Weights of a small mixture-of-experts language model, trained from scratch on English Wikipedia.
Size: 19 layers, width 192, vocabulary 8192, 95.8M parameters.
Experts: 64 experts in each of 19 layers, 192 squared ReLU neurons an expert, 2 picks a token, a sigmoid router.
Training: a variant of Adam for the experts, 754M tokens, 5751 steps.
Below are experts of layer 16 (counted from 0) of a mixture-of-experts language model. Rows are named router (the router's row for the expert), down (a neuron's output weights, with its number) and show model dimensions 0-191. Each number is 128 + 24 x the weight over its row's rms, rounded and kept within 0 to 255. Numbers have three digits each.
Before each expert's rows: a language model's description of what the expert responds to. This comes from a sample of Wikipedia text that the model never trained on.

# expert 41
Plural nouns and plural suffixes, often after numbers or other, such as members, people, times, platform-s, represent-ations, church-es.
router:134137140146084108132139103140104121099128133139152117157129198130151128126136110157128106140201147094105094093129154124154082160117125129130153103110125137126149114082154070128117115126150144108129168126141133155152123128156143125144109078142091182085128148140129164188126132130133137150118139165106140116142116137116150111162141084150128133130149165110133140154180148148113088127149098130113128133146157133184123097173147140170134079111157115158092104106126143089141102119118124102122155144161141139138102165120136142107141173115108135122176150120130088141117119093123149145
down0:116144179140111152135149149151137085150140068144131120097080137119133141098159164116083105174119125140142130102157147126142106099135141130128125087142133113123099123094146108106108162129137151105115221120102129115117134162070127159097147138094131133114120131165114123076142142123105094084153102140107126168132136121060112144113104109155132112103147108092097129127093172127153138086136098160158095113124146166128152123134123116097143127117107068132147138117120128115146115087167098131115144118140157136124153104147135146166141134130142152151106150110155132129108128135122111159
down1:161116124138140128115133178135104129145086128133182112118133113127152145125141104149149154196114154152149165145139094099154145132125133119119125100132151108116125147142106156146141165138123107140125078118153097079117134137135098106134144154121154089168110135104130148126156120132149135125141156090148123111125139174190073124144119147077173103179186111123135121125133112081139158168103120125132109135097080104102143168113146096110130115151130116136175141129123111124135121120193150134135074087101110146175131131142119113108154141135156144124111110116145117144164099156121115128
down2:147140155137111168140140149156094096131131151111120123124131121136078124149161138134140122077109142113139116114115108124139082172120179150139128105119089081087158146162162154139140095156115103137156076148093156093127098129067121127121081117140137119116170135136119163143104141117134119136138086128124133161069201113188132118150136129111136058120145111129140128127129128096160104142102103103129124161149153118102144136121155103138132113127125138145155088153117106086098133155140166130127143105125107150120093127127136135131096114118137199107099148120121117135110103123141112118
down3:082138067131177134134147126145159137142102141135131129123120092124111111107144106150127123089166135105147111138150130126127118089142193121091081139155121105174144138151143151127132135118136119098126155157140191122127160155186117107117078124101084110112149131139115082176162090155134116128135179125103112153133127123173129076072167164087142158104096143139158123116140140132145111101127150128133155133138112134141138144121108134104116148149115142137196096149137118114124153151080133117124131131135120094128156151100116128114121123117106118137105103160160178121137136112128139161
down4:142084091138132116127128129126097145130093109111142166109119106115160122133103145159118183127078120137152140157135119103116143119156088163139139168135163125116119142175093143130135091143107150156150106131135123098094147157136101105157157168135146107152133106144119109108146126145141124157165129155158082119105109161177098149099122158124131128177120136172124165109095109147124115111124134146110098140162120132084083161083104119130147129124095152116177129113126115124139165117115138119126129088092122142179125147151120140148135088144150115068110085139147198154131146108126109150
down5:111153109161072122117172081135138142139112151138146130109109125130130122103141126132120130162129166143162138092110106129114127159114123093127164079149118107114129114109140154086111086117167118126129145077082136106186149127081151138112135156159173113123110137130092120152140094096113086082129095103087136131136133155086152115147086098113156146097124159127141165142095104112103084141127103110129127163137139147108123105142168102103103122143135138169124108131130135126153144124160162107103154141115104169114129153117150169106142137115088109165088163127101124132113147133090108093
down6:134125146071122084158122103101116152116119141138159110139127135107128145144181114092140120202110077139108149143148143122117150109134095189112164150122130109118114115130128104097170110151109143122096077151156122135083109136092101145132154113146133098129104124130135090034147088137172142094105142117119136154156121128174111147141139136132136146148103146142131162123134159131146127115123133155156135117124094106094130141141159155134140114137083107037117164121134107149134125122131095136158136116096141102141129133142139084117130158127130078129138151127149118117111134136117120139
down7:143162109110132182157091116115136130120128126116101106141129154102156095127144128131097108121115133154133127138101143120154126149064126099141155102094111127133122111089152101144111074117130121067098080119115147126117088169116102094114126135118120174118144112145122132147126116135147110117066135141070147133100120111177132126153138112181090148166145118163159114129124135136108098134120134166124172082170148096110107115132152155117148080147136167136085106114136131090102126102107122103129156130124076092120131174149156136134123177130129126149158166128113117137131102101138152139
down8:152119121082073148131122130102131146131130103111153119123128154106112125130134155182128165094108095148145164128172151137128134135129152148095105141124122111106126126066174111138126164151154115140112104122116076112118171118109135134121120172097112119100134130174079143092133123160113082108155123175142087093120101110085127170155129103138139089086093093141149154131126109141089098145097157122121128118076145095151147098130140149122132108128151121141143100110128097103100163153126124140151138092097126097093133144154118161133150140081086139155145152152136123119129104136160136109
down9:127114142122095097127122163098106131129118123133126120137151132128138125168135132137158077107131101121172169121162138079159166161110104131092109160142118123102090105105141077098154111121166144132146110113174127075170153152134136144119162119178157122111139125099119155165138101167160123121058137121137096133166114088173155115145118174109153160154168128145139092137139124125160110128144110141117142147164188114160151114096122121141115124129109137143137130143146139135114181115141165126124139118101102149102133146153142142124140111114158133169141123105068145154101134146147139156
down10:169142114125128103100087127112099112132121111130137147141136147114122114117105139157141101075129092126112082108121108147127128139097101137161126115139134159136106132106149152134090116088128118138122086111125143135138088122134191136087161093105155163121145125185107120144123165121116130121106130130130120126136147127165120117108119110127155139117132113129114174174104130139157091099118141155181156154163147126153094114152160119083141172150128143173094115089115142070168125141123162077165101150107162129133122152069095122145124156154106167121130152141089164114141117111158129100
down11:162120119126136140103117112140154133152184158152143135105144126176131126093110120092146148064136142138107122117124154105116175131127067130154129140094118144165140127083132145130129126107142074125102166142155126118145148092132158131133100108122110162159159128122161100104151156119143087195104135150165116150075134093149102104091100134139129114175105134125079143157109092141150100084114103125125143107122193117135114119116138125099138110145108140137126101107083097120084099139066136114138107145110180140166133149111131113139139120142146123136137119131157125149124142115125107131
down12:127150111182134145152129072167129130159152147162119123109104155146137114098145125079101129122129142165147121154107138116147138124096103150123114101083124150126132085080148124178100106087138047060109129123147141115141110108124122122119107084117130156131151147145117108145142138167120112161058143130121154123098145101101124101124101101167117124152117116142095121129136124127142083133126094131122163111162160122082110112103147126104163087115137142151082100127124131156102104161102142092147123099143082155117119147121124133104107162094135109137140136099122112151103121107127133140
down13:162083063121114130115094147127114138127103105138141135119135152121154128134168143123122115134132131066136139130131090154177096143082158115115122125136127126127148136138106154139129107140130098097167144115151185145134099115094127104117134140143104123165139113104101123106128109101161117110108124135127120094132123111144157055120098127113130165153143172167146145146146162133105111149078148133140159131104095109141116097134139170134111139134130112143131081132202105163097143111175117109151128143145120113183160175133129148141109139121141149089089126114119110091146132139182162158
down14:128079128081144171137136164125162137118082102164168150110133165124133133142124171129123121133168152140119133153127136094074146167115129163154122119127168158119154152070094106132187122075143139113125135173106147129095117105153139114117156094119126147129155156141079075170178129147150145094127158120137094133131110135136127157114126131112111080117146143126124083158137167147148092105142145141120144120146134120142114160089129109142165129134128120193108139121137152145131130131118143122128104130076117135128107157096153145154111156141124126133115071105127166142136132127164124128
down15:090151133115120087157105109112142105116156094139121124150155108112120173090141108149129076076144093120082142118138173134134133156112167114139148165120138113106136127098162088122105118139149083110141048125096152133143118126133149119117073078100143159130168125122125148155114120123111159154100119124149103144150142093205109129117148151136107140127118130114159143116151094133122134184147135129101117130131125149152124120124111163171142145139129130113112145128137105098108116111116164156114135137157122093110142139108084094095108128093117132174133097135166124163146071117123133133
down16:113109107118153144140133164137113116122113130126095144155132115138106125140133133109121122152126121130114145173168126085104086118121138135154115139115123177143091123070138130164116137132119136089144133127115139124140135107123150142121067119127151140143162131170143084158124146139149126139069119117113135137140129077156135116171171137102121142124116098101114103078112127135127095120157127070070142093152082132101163157117121116175152123125129126092140150129092146129095164149080166107155141159158093123140131089134096145147127187119120135151147153110182149170094126093142143107
down17:081140133107126139115147139135146124086167169131115110173120150132122105150158159101182092171131131136068138137158122172143113086097074160129120144111136152086145128111115119107113135117140090181114149117133130151109108146089087125141104107134108093125156115115132127147170150170127128142138141136123165126134121065135137134121050163091173123114123109095106125123111123115106175140135138115128153154117118134115138139078145120082134144111117091186126144123140128103136121126124133143099112145161136135124108086149120129143116099134117095144110132106119151142099099097129143182
down18:133141146076123147145147155062134105125112121142146145139128126128096123139120112117133091067115131154108120128159143122116143118144111131108098145135127134140132125107157089087165093126132089160156094133127134128159128136120130156109144072119135153134124119084097108165138124150113103140121132123122106150129117122145146124100137164118135136141098170135162129156131120122142191143077133119136197138132135126147119085105123140106162134114136103170158091147119160084113107136144158139113112109127102092113133163091159199115117139172082136166109145106144197114156125126170129139
down19:156091121127126146105100098144148158125156141138143156126149126126154099095161115172123137101136122125137110112138155117136159127104145142115142136155142135169138141164146129115143126142101127138076136119148106100116092104135100139091145129139191136099181110188105063104116099110171151116134113118158133160139158170141126151105172120164124120144127130145119128139154188122157146131130134163117139118141157142121092104170128162120130114100131164078081138115122114170153147138166147132091109145121127094108124152113114106142125116138098094139159107117134156139117107180200126142
down20:124165146116108107108076159119127171090123113099138116142144121119119139145129135136132126052142095118105119088164113135091130095117105157107137100104126118134116124141106114120164121118133160132113064148113117132136149093167098113156160153178098147122157134103134100140127092126155103097138105107151121119154124139197132122124154128114128152123138155142130072134143117147123111147167110156127116150141093142134099144099145131144105161104139117114168161099111116161132102137136096180127129119143143099139182161122066146136134173129111109123131123125119139116160116135166162197
down21:152158123134131137139115076159129104126172115179136134082073113126133137094106116166121123092120116131140116150131188118121173128110138103148175133148081111115141118169092108122100107110139133138127135151127145145109148110101098139138113119122117129091105147121121111092112152083101089122141145161094134107117143152236097132128119128151126087146155121146153123132103119126132106104130119113140114112120102133142153120126114160110131103135115096156128112118146119091161130119108111089136140086134147121110120108172126097109135108120145088142158146146153167142138137067126105064
down22:114146127110169062116075129125119090125096127144115125146118111120116159133153107127163136179135091217160123099139109107127118123143122061102115145109122137166105153139140154122066106100127111120143167106156116122141128118108111133139107114113107076132124124144135139179133145093140114133128161115132095134141111149110140096139117135169069137134124111075104135128111096138153151112147119142154130077172094129107101125134120080103135132098109116124131126096148131126139132123177137105134141116113119170133132103132126152109152115082124158147135160148098110154110141105142141177
down23:139166107136135113096129098094118094157100157132117141127136150102115148093091114130101154154132118119162129179096106147126112157168131136095106112153133119152131137117142159115151121086100193146177178106137117112135141162124138116154119130162118130136125125117132154111102149116118129156192101180148125126120110152067159082123091106139129127099112175152095121138135182166113156149107101125117116130102131126126131123124079153144165100115094116119161133108169124090120152123163140156095112098106147117154113139085113137137142086165124122120132145099105107112131146146091094125
down24:119120140124120114163113122121076149141079090107133134106084131070140147144181136100124160163087128132128138152134149127146107106158141092146123125128125102102139123152070139150111094156116119097137186148118128114103144122116100142158172121065129133150079125117118124100111135150137160120109083113113143125099128170163085142099109133158135108142144117162119150104099151099161143133104118120146123099154115130143123173126114160086129136146130120161140180174159118110159126134153130161134110099093151105096154113136172089137117093122151111120108155128100124144126102140122155090
down25:141136126090083137119137085132086116107110108136081155128119156135037147128124137114095149087151091154158141139118123123145140131107107118137093125155147098109078128104130089126106118128120127126103137122156138131106117105141116129135116077117100135131112151113112092184105126147186107136119165098103122157123131067111126153123148170104160140134144130118148075129142088134108136135128118140151179165147129124150131116097110149162142136146110153133182128187134172133147148160114140111096120105139107139135124127158096158123121120164110104142106167157104165129135154144126143101
down26:110145115123130135116119159098146085120167129132094157187128108096144124116180141149115130100154141129121141161136120108127096149112107113142124103123152137143131129095170168113121129139129130126108121119118134149152117128132123139138091100108114121157107126142148126118129160111147124171084162110107113100162125101229120069119083147108112116180111176121131122102145101161156096127097129134100161116155155112148129088115138108135113146100149144153157117139124151138082138114124187090111136153138133162153147150127097156118141182108128098176140132112142138161114084137142140110
down27:150145105126113162115172167128150128106132089113116144123162112128129114149127081133087088130135152139128104142120126151145123117122130110129093149141144120128154146163123124136117143154123110122112078140085159092174150123131193078148040139150150114133146135152105103155127084122125130188125146155118128114165076147180175119117101102128095156129128126117150139118123110102130125135075138151121163157090151128158144130150107144147115123125109126101150101141085145120164137118134151122156162146139134078143136137151096135102125137172082105129133130153186123140108127137126148140
down28:144126092109129116113099116094113117086104092122108162128140104160163096182115082130118088106130125121116110119163131134123129114092127149145111123128120144158129151145141173129136108120128129113143058147059172131135143155118176121132090104131093121114182121090127137181126119121114145155092137161136153116164126124181136110115101145107177127142150159145121097138198122082129102120121120135098128161133136135151105119104126152134116128112128087166160080125137138107086157161139151101119131141135117097141100116148108124107172156125125126125106088132122157118125114107140148160
down29:138178178090149151135114096123125090116158148152112122139132126168140131123112113136107112086171138140115077093129130126139106105089117111139154148101102143116080091082166121111131113123154094091149140124154153104134090150126142132102139111125132136151114137125125133144106136151141068157118093150059132135074163113116119110130101118144107148114114141100133124145157126114131099105132150138138178112138174128091101078133156105087131103146124154123086136141125091112109097103064145085100129132144125131135121159107162128094112156143129136153128156123114100149108097138177124117
down30:110079137122151124087129113124122180134109106102121126110137132116119177130146142098138159156112143147140144144118103158130131127186130151116135133141128145149114128178128129121144182145122132187162141110153078128137139118102120138112134188151150124127128095160119142079107105105115155131185109126153131149155128148104109169084126181115147126120120120120122150131108124134119189154120133152142092137087098155143146119153092138169134154117146129097134169122114144151158156126168085159159117099113168148134120087114170097135131087108147132122088104132103157080136153145121117130
down31:123113139086124094150087121092122124125092120132146163127145135133144126152114112142123106083152088139137101112118122145104132117078117143096101155103158118124113135128127132173087115115099151096128005131126143146143106139111126133131128136126102148121120123095121109139132115093155080103113120106087145147148149055137173123133164121116147123124116185116124117133133089133167130077144141093144153159161147107149101143127104182154105092135130144129141110104129125103124090134112125122125130133111138159106143128152139149125109161146123118121115174133123127096120117122194159148
down32:113143106088141157146136128139117118113120160116137131110112161132145127116156167122103135056119114121107104139131106105149179126105135115106126164104141106178123122108127073131080092124153089137157140118136085115133094080140110110095130121128128137155151147089129101114122106124143116129097107199161114115091110163107170117128147119167167114127162108134116126168145155150115100105126099159111156122164107145103118125112140104089114121103105140163144127117105158079108145081136110127128140109105128125120138114176121160133160162089144081158165147092166126107108115112111112125
down33:130133118111146145126103175128185115136111120131153115132111111154116140132183138156084112101155095117129149163150113171154129121085137141130063119110124143142117134111120108120159160124124102105099123113111125145121127098161113173124129097124085122094132113116155113198131100091146109163152147127129101134130121152117144111145128158169097167103095139147103075117168108174147079093082092112119114098137136110152136122098096133127158139139085134125131109118120140136106184122108173124158129133112126118106100146094131160123163145173123133172115089128151159118146125109119152133
down34:150133096137153097133165177081103102171108151124092156117141116167087108166109122090097089138127125085099127097133124157131116119139104106120136122163114178133123114103158100141154139104145168133146146139101152135132151145103122122129120133130139158118164134099092125117158113092161086142107109175091140128118117146150167115144116140132105122102127130066081144154153156137148127142089123061101144144134179170161148107090121151118151143132112125127110095132111149095084101115129097133117142138093159146153150114085132113101100139101134120107107116111126121107137153146162109150
down35:110122082143146119089153123134169159106127115117104162132139114134150122168143117180120108177136132129128157132120123137120141116135134133144120132160118151106128140162148154153147137160108129198135137128095158148150144149133101110129081126131107125103149105096145130187162109137107093170150138127111133124125100147177136140103138155104112126101116127137164095097155061113140136118114139153089169157129113126161118153087126148115132175118111106186177085172085101136107143108112160121120112150076130126162137133145127128119141158184133117155103116139136173127105121149118144147
down36:123118059151102165140148134136122145165109098153154157138127147116141150122162125151108154132114176158130120151147108119154168112121134140136140133143125134181152123156151120134114102107115141115132167140130145139126160136149143099121130117175124126119171144110123114152137137114168127128092114115133133135131147165154147154059155160100081119168137103142147159171105115111159127150065113185128179116116090141150136136129143146138093096101139119133163121128158132102108116125132139089158135093162109106150180171165117104117147104099129119104190135132097113080140139129111120129
down37:122162096098154102121142105110165123071129148121187156122096136161109107095126141073118104124138163111155141117149148163126108103115096140114140118090138070119111145153132138141091171128155147111115132134127146135135152117091131095128133120130113167128108116117104115140156155111137077094085156122062176091139121104152107079151134125125145092097167167117117118119138113183125109119093137109104120153130148150107138151110127099136121128086112116119109108150135135077149158126100146128112114116174111135125094174118156127108104092152122103136108146102141126080150144130120157121
down38:150130124144104146165101114131126113134057138140140148148109116097133144112145067106090134106114121131120128154070100134163108130126131141123123083140147059120097121125123122133130137111148115103078134113154157111144101174130120147094124115065124137153105154131104078179116144130151158099126132125089122168127165150157113124155119105141098114143147127185132112164133116113131113134119107154132126077114146110162097166134128098099110091156128141120136110124134114107162152166137143130166114090116169140085149103127165107099129132163118153140127157119136141094120121123115139071
down39:110166134128143110114123139121162100112149096105094147183120119084127104138129115172150106096145152118137104111152129157128097133090147113141120129146113124117124133146112109115130128138161211149112072104128183159113126122100108120129128127129112132087138122143135120150112167093133112093129128068120131114169108130190133136130122145131107129096129139124164123113142117179162120142058139151108110146156113112133144112147115142123118146127102111169143093162175118144098183149135153130113137120131143133070127100130127119110129146136128141150123133148121169206167120103123131087
down40:081104152131156130128151132095132151169095129100135083104090151080083097132099133109116126128164170095102179125115140129121106114098111098079156137109117096124142137140117131136145156157148133137105155150136150105134128126145115127154110149106157087083114105109126147079146153121131153103146146152147146128109120146099141140160138097113158085101161129120117197130083128121129166111160136104139185149158125145111142113130140134115125144147155136174154118141096133108146106115121117153150104163144097101127148104163115191127099126111140119139096136136083131100117085111136122169
down41:188088118145129122111118151171171090088085109107116150126105163192128088130144116152113146083149130131133128102107124141101137106134078120124134145146139134151103134130100131125140150122106142136136153142104143143104122169102079119115132084121170154111148105097125134127114132144098138113116146125083098125151187173126170134118157195126131131155103128133103156122146106094101114114124146131175091135126127119127091173154153127151138129114121148112130101108130127117163149148118126126140126091105173117105111128123155091124097166168126165131163123185101123103169117139154124114
down42:091149128106126162133153138161130137129156115144093127159144096125132139158120156123106118120109105158141165147161092144089102105114125136133112103131117142197146145142157129140123141137116123111133064102094140119177144119131142128144076156103083116171163107124163101144150128144139117175115151144139096135120136107197144153113118122125120123124103140143127107067086094139147153132145120170094132110126136148151102122133176171126095170111121181157146091134097096130146111128126137077144133150135109136142125125129143154109121134135059088128089102129145109115126133115118146167
down43:151140099123112152144136141160126103110093140174104079138097133126133075137178140116134139142114126131119119173122153141120134152150119112138177124158118134152140091129126125148118130100156129101155130146148179112145147093128149146053134161113173162175135113121121109147135163117128151141102104161133148099133150133143097148150130068170124111147156131139136168142101122169146104178145157127151171090138150119130135148141138201157157138111138131154126113135125123106170127140128148100151126144135099125131106112117081145139156147139127179102118143078136153114113122115176138095
down44:137121088127123153120141151106137129108127090138167164134130160156103119162161151135107158105134156129082127166174113119080137108120091146127051105114137155096139109087146106113116145099132132086114168157120134145115100109139099127096155117106108127121130125178149108121125153150170124135165139144116139159153160134134145138133121126149123097102113120163136144127122164182136091125137131078094122135101159124121136094165128139139109157145132202123134119118142101134122100143094134093135119133171094160135088099107149116150132139157086122115101113155081112165122165103137114106
down45:069152129132165129076148172122148056157106117089101090164148091152144098105117101145110127129132131112105133142140143070110116111137130109157116121140126150122119121166136113131073116120116158103146162102111127102112095118147108100123102124103108140152139158097110134144118086132159124174071105110161116115136127151138102137173120138131094157185150117138114147128106115134111093173145115141115152138078107133090087168155144115125159127133099164127144151127158136175130162110122172105111117142107129134116173130138117155131168109147111141123156115135136118150146102136155144137
down46:159090148126150123097145127139120173143114103099161109150127096134135086101119140179116130065111097074146121088109083127112109116136120124123099091147116142093106123137085138121148132093153072130132057094140138138125136125168135127105132163113110100111121122157102121157112176161145123108167134136145116094127119091129140167103135114115160083105099127165153099140106134152121120143107143083117150130135114143112155095130167118120145126178142139094116157157112149160122173145149125157170159144135126130153107109086136128127138117145092143155139116094112156125155151142104155114
down47:098141104111127168128143093157092114104107126120122121091125129137145133097171083143117137109114134175146127147184133119113139168123143137104190137118111108109129116142091148133111130098136078148143068131136085111151122141130134163157128130130131064131142121138122142121130120143126128114128129140137154091114162092131083099149151123120120074188117144105163159163121139079124136124089148122111069166154184084104116123141143139133116114146131117085139157142075137091155115129155115131134097101109097126100137092121119130126136127139077113135102171164139148119115141124117123124
down48:080127081134071125165145100121160104133134141142116157140127102131141137143111176141160099095125112170109187112176129095144143118105137101117122118131097139161145129110123169138120111112141091104135152134140178155159160124131125114146103124098136080148131125129158118143120138122082127123135167125143142157071138108169157126157133115125124093137101152099100102097155163134156130149145150149132127112108123136098171105113145159085098132058119127150152137129114124140159101119125170115093124156141159124094122132140091106120108149095140076137150129141165136128070119113149115145
down49:117139140057170132155102148120099128123116147101158120114143097095142135155126130151159153145137122132107136141098150097110133165162163156121136156096126114109112106154086174140156111146103121151144089159137106161121106162120117167150130121111132127154129135146141114098166070139120132165105053122128133156174100116133104167124129095095158185136093100117119143108133123117111123138130118135117129168119104067132152120104118164128138139122146124095117140106146131178119118097115132157103109131111125139083112138165113085104132141112121161107093141140099118133114149163141128191
down50:103155113107104092138129110086154065110140128126086150146152120148131153128121147123129117021118123131133164089141104098168123078106135166108134154131110108077139144137153121097157123136118144139146127155123153129149157101135134117148122146112116121106135163123091145147178104159126113099098129150105160138157130131199112137134163149114175127124138144090161089118172135130152110128119091126125147146108131140126097128083142130120117147110114127149147096137133153132108131092162181127108113112138154085122141146124152120093112168144175090143124108126154131150112109127151115134
down51:095138131124140131137052112084124134135131135155103127150152159110117112098121126133141109106136135157109159091122117099124142141170090115174150175102110148174089132105156106122146130155109176136163081130117119119175150179127108156081113156093150138132138132154096125105117131113083163089123140134130109154088146138140141105159102115127125122136123069113109137111113145123102130135103157117126149141119097108094135144141151121088140123118144119188081117122081145097113118137139169106098131130133089137121134152115128166135118203139138141127133129124127146098090125140145088106
down52:105145129140098110132149136142183111136137122162151146110099115120101161106105129139146114092140137112133164128116129133086113127074144086102120089122150120151140137140153176140093092116181150094141113095121158168152135084116101112138122138111110132152112170130127114182140125141121123165130121091117092171149111086144161146152143088145091158089134177102118122111109101132149075117149138148080133108189148132169127126127127136143124124097102129141121110085115105116145134109149163125169129167123143116093130157095079141119134128101110099110152126140182117152123108122123145129
down53:066116112143092173133150140133123137117146144153108126106132136155133137116108155095139105122084129125126115197148136117158110138119117124160166121159092093120145106092164155152081133091124070126113200158125128145154149105129152146130082107127109118184126088120199123101097140122140126130105120129160123118135131102124131116177113173114144108172140076116090129127128105119111130099123148101106141144119130153143116133154140136114131119163145120114137106111116152117140126144118188153122089119115130165134130111178087135134137146129183129159146123158141097116126127094110116129
down54:125110112110134141107099171133163095131094157142163096107150133139162100114141104120117105155167096135122144067141129153117114098171142142106136127099108095094120140144136072121140121133125121146152155130134163099133168140087133106188088129134118124102145103133088115163151124159160118124156124091111121153121175164154144122105123142098069124090102109120170100132134110150139115102127135112122102145178125128126156154096103172157131128120118104135144109124149088149119113154079159127128109153152112146137102122183102127113113092134084142129154103130159127078114105108114106147
down55:191134146112113116085096102127119125117159126133104121090090121137125113135128144135103092131118112123107146136126152135163123119091159122156095151112125136159117113121133083098138108101099108092151080091093106122147127109137145140094111101118173146149148157138098090173166117174153105135118152121082119127095103073087121124136119161148132144120134073129154114143091138130145148128131108139133135086157127105136121100143108123137156098122101162145090097141114098095074161145139124109123129113124076150106167159145109145093092119139103158160131144131131144131128110090175170136
down56:102133131117131158122142113165120114147181125141168123130140132108123124142120136138166108058121188134136151114159108168144119119133099119127093140138150153144122121111138174120158112102110138145091102094143107099116137103102084123127128079130122128145114154151144114145162112130079092145094156124126127173114135095248080129163086136118155159115115130102113149116136132122125110123134125116166153159147085136142099147140128139082094120128131132118093134139143133141135139122133195113125143128150167067153123129111132118104134115140121106122097145135128095144129100117138123129
down57:135135144111153146152106181081128100135122122140100124178132147164127126102117124099113145113135120151129148104118129131100084153132125177182154133108137139170136113112103158106117105149140095171072142126159135086169163161135143154142154101148154139158116130134153164166139117105166091144109121148157143139091146075113124109092112156138100113156143145102125124114113153135154137099134094127075111138128158129195140135101151110118109160130165133168121120089120155110129115131123167113104092143130140163126176142115076132118126167143156126118153103131123153137095121135145098135
down58:154135146101123176123112146090125126088135109110117152119135112110112148097091116111139119081116083136151106106197150126132134118146164156137164161111131156115120125121102114109116064169163142143129133127136108119163132125109147127124133093163152142133116107174151127128113113145134124111136126163096117149101165141167103161098137143114129158156141130204149131152113103133161142113117153106154148129141118105136117117156144109181088097098140097094132123114142144145132111127143142159123143104146109094110125155122130152097101108135103122107154089136169133077153118076189095165
down59:162106125137143132132160125141114150140103141132176141158142101134131142126071134135142140138132141123134161141158119130140147132130139123099131126154156095138145146119105100157133132179108113130129058135166120126123135142139123114123124146143128087182113113096146139100130105126110138121157157159131126142120111168214066115155126160102148076118151149137161094137145155085141144097130106127146106097118102102100189180108115101109131096156153094112164182140117118150137141132152105122119098128112170126166121140094125110090148152152147071123139120156157131111135135128094140147
down60:147123151131054163146152136154113124108153132194141161156125149129129091147123115135113109072132189157120129136117156118075133150098125154162138086137109102097162075064122183164104096117145093115131082113103154143134141126128127116120126116115102138132139150105131122117153121103143127173092136130134137131128128141217138093160137104153094121174105125159114123151178110109131120151143111142119165146110155121124125123134151135132119111122145095143142105106135143143121151127123150104099141104156117111111161139120136129113140172124106128106149157156101097135137141165117131114
down61:082116104171086130133142133118133118123131141137149170130155156150108112162134152118136128133143142162087127110129109113155152162105105108159127107114064133152128120108147181127195097151112152155130114110157150165176133129111085128140125160123165133099136139165111111151133138148148141128123128145134139145119112169169155128147113109130118140121071144128109112124106162129184113135103118175124130140135141146105155121119149158107080125060129107198138145155130120102113125113113116150152133132125167079083131158111100149115127167132126097119127149127145121109103148168114083149
down62:117152129133151101140111112107138118109135080126115142136175108131107134122098099161164129123160098141141106109110140137097144159119149135149122176103125136135089126101154117096133134083101129071144146110099141125129129164128173110108117139112152153146115060136095159084117136135131142143124120128155122171146091165085144145127136152123100078144121099108136150101142100173124139108131107179151108129154131098113139117107116116146159104091091091116142109082141125125161135165191131118118136162122141093101144142088166109136110179132085154129121151154121103163110108116129102159
down63:103108095132146115148123166155110128113167130089096120143131099117145096124121099157099135123133145132137117104152145125119115161166111133163138176134088179108147101142149095150114095135069185157163115144134171117140131153126121092151058181100125147121146156117118150099114109062120115139134095132114126084137147151199139106136107157143081107161119103120132148131147107121142120118148121123107108140098086116120128103150149136120125135131134151159173106125114119115142127090126133119122141149116169125121125145145136157138140177133171135110152115122185122136166112155127101152
down64:129143087164115137111129070129155104075152175155134136139156130158113114131156165168160128083124132131121149117134088108122109160110130160078174146123100130105169138112127153145142111113135138143122101171097145165081120104163129122149151080120157094127118128117110146162121176128088147143111162124118139121103153081132155100146122130130135117116114174139187118129159154131148146127123139145136163127084175122137119132089090143151151116091120132153167136134137108137085146115119180145131108149131119133131140150145092112109102131121125137135106108136126165193153103152153138114
down65:110133134144116138123137135155151123139153116112160096116090134157087171140123079113109140108141108114118090128115132124142152121082086133108158140081152098141114088158139157109151129070090132116136145110111158114119173109131137145082142134123096153103125168112162156117094117124158103105052117144118120133117158090145175100146125161143133106150123131086114145173136144156086133089083105133072132132120147123115125149195141104081101117114132110105137101119120118114120105101126143103112150150085103142123118138112133129100123119156149118097151136150159093118135156144158118109
down66:131114093106114136127116155091096130086131112057154094112117174106091109153081104102141137142114131133117092125128111138127167137104115126115100132139106149157136146167151165136154144105120126117060117131117112152127131149113101139109118126124132120161148105115136145112103097130114096151104142101105088114153129131049138153134110125151145169113149117157164151191109139147090137119134072125151151154098130124129111118130128128094137140152168101129115121139137148124133073134129085118135163107152124131108125166111085127136143195108129119131080120096119137143104144172099154121
down67:154140116147142120148099115093154105112087112157148093143101104138127114104158138147105117103123119165118130102099104100081159099169144117081123147168065142155121148158130118115103072130129126155180135116115149128142151144126168126164110086154139115107099122109123137140109122119139081106123158122078153180136149118158117133093171128102096112143107178139124103123111127090150125104099146148123137132118138101169113121128129164129150137108157119123161111150117137116098131119145179099112126158129113099115154157110108142103116087138115122133105175100072087158100160113133142112
down68:156142142099128155138143132116143140140135116115121110126155109124134061107102115129083120088153138126149133102129135171090156128152115085096138131127131111160113114118111139127162152081104149148116110127136105120132113206110102157100113138108113149172113099126125110135122145151124153093141115171145126111167130120103120139114119122157127065151128149061132112184123140110126170131093107160129064114133127097107107093122130106118111119103134116127121140099124126121147089187133078147135153120111119130127124167108120172125128132134138107155178166169108079119116125110175119138
down69:077118147087126136167155140145110135107160112111099134112149138104139127181100140085137077091117142142098148105130131141127099107112098093159111156141117162147146099128145111129105083144104146152098078131137116143126111135042122125156113132125096124178146149089146158139150067120126097103140118119151143116135105150181131141175124144115132107147087122118127103114144100115116120131111133150106139165091145118122129142100125112108132155166121147104122132111097139098120097162157144137076137133114137143175156103139110083119130125126159105183141134114114140113076119105109111147
down70:126073116138164143108138132107134149123136084126143113142114094120137153143087119140139147117146122130185136127110109122123174122151115112112102165152109132146147183157116138111144166127132142199140124118148105140132151142111169154156143153147141092161097140179110134140131094104122130146207140146125150091136108119135155150112115165128135138110123106099164097153155106119120113113080126134179117136097099136158129136118114160150115166133145087107182119117153131158101181123145155138151135100098133091164146110107124120120148115154094130141121087140135165085147097154122114116
down71:082133110146121118132136141162134130165134129180108108116107141120137083105070164125149132059129169144116133135151088141123106140123105094104158107115144154153123140125119147138153127120129149134155041125120123116102134109111133133118109129116112096120107150164149116126141129134148125143114151095122119164138123069236114141117121128113111120158118119060101161097107110096160155133142091109121127148096112108131144120119131123137119125098138083169170090154134113119141161138119184115132119126115134142098140166152116146126140145130130093105143131118128150128137112142163119099